Experts of a small language model.
Training: a variant of Adam for the experts, 770M tokens, 5877 steps.
Below are experts of layer 13 (counted from 0) of a mixture-of-experts language model. Rows are named gate (a neuron's input weights, with its number), up (a neuron's input weights, with its number), down (a neuron's output weights, with its number) and show model dimensions 0-255. Each number is 500 + 40 x the weight over its row's rms, rounded and kept within 0 to 999. Numbers have three digits each.
Before each expert's rows: a language model's description of what the expert responds to. This comes from a sample of Wikipedia text that the model never trained on.

# expert 52
It responds to: The words no, No, some, any, Yes, Jr and vs, and short pieces inside Japanese names or abbreviations such as "e.g." and "U.S.".
gate1:455523522530562479549543582519482489497478490515486545439431465547432483534534526421563458506490487501543496493554493505402489500487413476510490531458504529573490437507517475512444551498545549506526467515506530506519526524496536515464599520483536529512448531472590493543527520576581451519548465503474479543482523490526463452544527489452507504542479397445546520553515603537476525442546515417534522461514483550536524469555456547586527429571513513536498507503522483520530565561529514548447447638549554519499536439478512455509595533478512478452508485496500456499497515494523573464436566507503493490499527461557539515505527543534487486507501482496531483434494472483560468581475517521447444501576446529559525448498452505482497470508517524506537549464440446454519486526493470
up1:457501525579456587521450566496534517524429498504477533481456546603456495540506404441520465504500498524495429491540486536506558535505478526531523555583516532508476558524541512500569504493535595514484522495424515550491427500577494468513474502484613465534515511549506485490564478533483513466520471461470541506460541442538471463543489513477515482463477526528470465554540570476492564519547526515534517509525540441481531493482504466476464546528507534545533548453496470460589496510480470514552467516499566456496520529493503443412519518541498658483585491482461548500472502492441546493462459517477483527496478492486531423484475553485467479454537534460613505468533510512517480510492464490536607480510470536566480480525463575519553507450544520431520505512436522411530504477474536
down1:421506517525521542476443481490452440441518450520527490492470504504452482521503432538505472499564520509535469521545461555479524505435429517530545486508547487542567505483562510470545451558596463437511475488506572529576463488520536484573447634529528533510530434516480497426471479482469490534465495506524476524517577548561484525488530474538530532468570517570580486507502439495536489517394538527490510533531461464571516467513512491503545592506514498494498429473485542534563470514551524488521457498478526446495480554505542507495531612481533530380511487429484522502483494573496502529483454504452501476508444542505542504453433551511497535509466477445489488526549578440495470457478452547455542586514453500514497529602436463474529460542566532521532510493512506521539506539468493

# expert 12
It responds to: Consonant-cluster pieces inside foreign or unusual proper names, such as tt in Göttingen, tz in Boltzmann, uch in Leuchars, ock.
gate0:484483484538485497459494441487444487519482589523497525459542506480538502496453526509555489496468521441506552475508434482510503520394546498448475587500496443484454455433527471492407429502497497538489530497535422434457530484538576543475553608496568461534494492429467545525551477564530524471503515553452520488567456493498520470512435500464501560494490489511421479491486495489522517496508527537535448500496464467472491435457475522507547542503477467460536490511428589485486497540578449483469535536523467470494483471541537479517535521499455543475505511442441465496535477482503508533521490469434465518460516473540480544415454471510572476481525497508432620534552645501528493504458455612479528507472492496521555411520513506459505508486447480487461563540561501562454497563528551
up0:533544464411534429532440492519499461498559526459524509494468474546544471449496478504461489448466570426528440494470541489421513443503449436491474477541534522491481481504502512472521475520447529518530487517460548535481520561491493475500459452487471497500505519523527526510506465450498558553480479481516454558491537516481486483465467508460498508435521417578505545442538518549532477573479505511457436464587512544487511429533460530476583452475537426492469514510478521506512547539520514517490504495513538539462541507599456532566472501469542564542441557526465444491466476511366471472501452539441464530523503416513475419512435433520455507503491439510538513511556399580568485465496513441515542404503491467510520509515480424450460519467469551511537490445451470522513454467440597
down0:532498543500444453481482530439493457474524421533452506525474424494428530526524482565472556523519490485437487409468576507486476489550509465483491426536544545469527537480486489465502437477482513531515511513454439603497518498510496562479425501462412541443598496484455509418531522510517537536539487531553482514455554544461469474488436542440537533476553449493430562465469456509547556518562518529513513574520469522462542520483477475522493451502469466548462501536480510497500549498427500420519488607532482513465502499515496525518508466465544456524489417554446509552522384452430502500537542504526515496481510456475508533605419492531430451542553515478524441509539475539483541485526582463567482518454571521500515482527544499495427473537522570508544477531518490525524493521494473

# expert 59
It responds to: Tokens after at and in biographical facts: born, died, graduated, attended, plus articles like the in at the time.
gate0:548539488483478527508576465472472515487491517431451491463481532498522507474527470497566444535470470464498519498590593447539446548473455508501500472557529503451509456502485458485606533541502467549462575523505467553593457427443532466554535520481571460442567573463539510489447558499507437490524497482465476463493504531528472551502515548509466506502533550509519491515490479480494462477478522462501470545504389440575580476458524472585516538509425528536486403519522538522461561528438503474554506500493450490491565478468510536475581509497454496507491442539512532476483520536504509484461502516485525437387505430514515468461441571484519564558503493507466576549508555437470550487561505529536468510597454507490532496519474424481477517526534543458496463540483494504465506583478441
up0:503574519461575451469589562529502522497526446499511480532478451509508540503532560497498578515433569522491499528486410487451440462555499451420492399498494466541485553477529530448505519495490448433502457499496526465509586400491510507455511485502515538480476456460538504493454425545536538535540401558548526528493495487495522481435503489477498440462524556484473440518471564497436507470500449453440457449577520548486480544499474576480548428509429497420494466507558513498580483498507519442592516452514483566485472530517515492451487509489588524458556505479513398497539444495462430506569484548481457468476479540519537458561465459505512487487557443482480476487529549517510521490472529495443540431483543460520494477528506492513512408450508494492450517506533536507433489480457528
down0:470552419486604464506539458506567561444460429601515504484560429496464508519561429444467487483525534508481523511486470490452470482481470534459531450512518482497503487531551507490525431444468514575444480427529510406518471471471537518466527521535475533527524512468533517472478471520514478506486435540476468477397557494477481491447497517529476459550424572560470529492581455548427467480473509481538491444505542522477533492503510484510501461475458534535487545552500467556417453545438516482450527517397546464462538467526543481533471541518496441544487466499473498490435535534454516436431462483493492520528485528525545508483504521560457383487461446509495526458508483523451443482570486461529552432440550494476457520538425531520478427434494446477494468511538520475477480564537553

# expert 6
It responds to: First pieces of lowercase words, and lone letters or digits, split mid-word, such as reg in regatta, eng in engined, imp, exp.
gate0:452431509540470485441493492500463538499461444511534535499452461564483456564473525529514484474470498466481481519441468527408455511552595455483439474460490495484441535528496470493494551482536498470503544476453520567443451476554583547441530512479480485479503494571525531480478482526523502551517538503488504535418490524577630489515488468444439507514480446484509481479461508464506497502482495521423554505513483620500562538514459557395468483446454497539494556462469465463495412530470476465447533478492535482501541577481568399496425470531464514539502458496517575496519555490447539480471515474508475495526486502574503486502533569542472494553473498520517582497474501476509515539463544452481550481491511553569547507493497543443487569515455476457500537474562580554499431407518506
up0:538549491517566542462505509467460463422455508441535528501516501470483543495498459476489470575503518509524504487511544535551461470501571410488555588501542547467509567480490548573555469496501447538395527558584579482436475496545503558525546502539492510528497507559414454415506518500458489470516507547477456366528567487496544545544500532459442502494484489527474528467443605453459505461427516546548476470470501495458434529453496516561539541464579481522536471525451486496581476516494438503457422503462470519534554476505537555491524491475511438523583483553541555499427488572492526453495525453496526516543516472466511480513511505531540542520438451546488424484500524509500465558510457516466505524463463478492499458570467521510475463423506555502525523496515513478512500537545435
down0:555473503511490525483422482489488465495532523526481475505567586423491497486506520560523516477534450503497465521490524493519495496473447520455502429463521489592514520421497442448520517494504484516523501505586490527516496491531540439550490477591467565475510477536495500502523554354417507540446433489500483506530550451487482566548435572482451491514578477504471463491498502491551574523541476521550493530532497532512424578470508488506514441496478464497411511533529498526460486513459517495515458545538470489530481467531444515507589557518541530495447512448496500444505530492522458491531486476448503472574549454445528515432480427497544518453548469521495450538612457576528469574462533492465506468495509521457539411396590503500470476457494530568477446489526505539558480534444478

# expert 27
It responds to: Last word or suffix of proper names: ville, ford, Street, River, City, Park, Olympics, often before a comma or period.
gate0:502506494513494428497523505486512489490490444546494514518535494568585523455477451488573486527512513504533496549504514518512565546462529573498521532560417510499475421440561516444530480511514487524447539508466466479481503541495496463517554552462527547499413496523487502523529524521473537461526538521461497509539493581492480431550488511429585478522433456482446480510507497473505466548579507427570509514526498421572577519487486526481503526496507494571511541522483503450441567495437462415541515516559477454389506485491426511479472428460569459547473499451508524516572367510483484442492533514475499492529452505516517569556428582477486422471502536499548500549560497494440488468484496518475453549505506466485521553519468582551544522484474411467437504476500572461527464514512527
up0:514534448435526429462537485557527519538556569462492547502542539461474507470472517498500473453517451388530482518443515566522464435478537491518431475444506455499497490572471569506521403456465511503512456512463546459501533486493531591523520514576424502546443523532501488517445513435533493491491483448512470489526466467479519510475386607492501499480538553465543567433518536544580446518475491520446534488484506498469464606498469477476514468444487480447551473492530561554502549526464507469489463575513451514555462524448548519525540494544459564499521441539535510545483548469539501481448511525535423502448473446479482492447537501501524539481452484570558488543456471453459398538460491487488495497512507497557526446571489520508538533543533515471516505466511497571466441489446420
down0:574473461538483470418540538544519533518533436500491418416516482537497519551519532492540538455506493469505457433504521541522538453491501600421541381488569469509509575492508460446498480492498579476521497467469497495492447508527572485490521446551552408508516495541494531469468481489529514525469520486475569518512433496498607491463513537498483533492549545489479491505535545510512482501494498498566555604505539542473500548463496460466474498486490544462538501553449569531563520467510494514510525550493586511483474493535517458536485469496470495477481385512599449529491523491545527483531498481493492522552515458504533405413497546524426497557489472542525465587502490518520487534570494575480434518483508571467547489543502503512522552461560581487569479487503485520441487402483480

# expert 53
It responds to: Single consonant pieces inside names and words, especially w, c, d, such as Wain-w-right, G-w-angju, like-w-ise, had-d-ock.
gate0:501519502526484505526553460491568453477458452580456442490489442487463473455530479483449480560483419470506453504489530495524491469548485509518589513524522505514512570474519429479528487510511534482605355559551525549538470455530460547499396503517526449508483483543535551508493474517472562445512434445510471534444419497503539521439492489537499514521484495426483464482418527492458464495423527425509448502571466481479533538480468518585486447525508508496464546489441560472544456548517496458443474529530450541600487515617522483530470454522436542532475486512477515526506462452539478483457496586493567538482398544488569469494548502448512482479538510468513484444567487533478453491530457513458487476530518503493510474494500526513557490547457469500565474443500520503502443566494515
up0:459456526515530558432439473466510484525485418499477481495495493496508528514500492533535470483563492548569451487478499590466575448482441510538533474517507470523482477530485497400501494433469474478499517453511566424504594533451481497506545507463456537515522536512507433615535482493544509552522503552554531446468522428541436560450539543486490547577487524554440446460490459471484439549501500520515550423458491505478507522530536534531478410469532509528458477499514478567494537439500599581497482520522507546458467511545496500528536483484536504496467509479509489582534496553514529420590494484490556463543510554422575549521514542547500434449446466453583532452490526555530521531527508577565520486442471527484486482556494487419503474473507524430537484482475522537494509538449491
down0:505528547548498404544468458522469510504543471510445516472487517489520573468463438622487394519495505447465492514469496526506478533475467522452461535479510473445482509479477495435501452402458495501475548446469522468454484524501429513437476529532529510495455454485474479482484530520495443494465537476457540533491504472487563483550526427484569431469481528546495505523518448469479517474456500527520548477454543455519522531474551436420446524425521501435522553399495479566526436495437473517572575499596503492521542534451502499436498483482503402533504593473547480498491496471554571494512511482479478435499574546541503463463569405485489487516533496498506490476467447472464517479455469525405464561499502528545495526521400495452563470508441474540527533504457479484533462559524472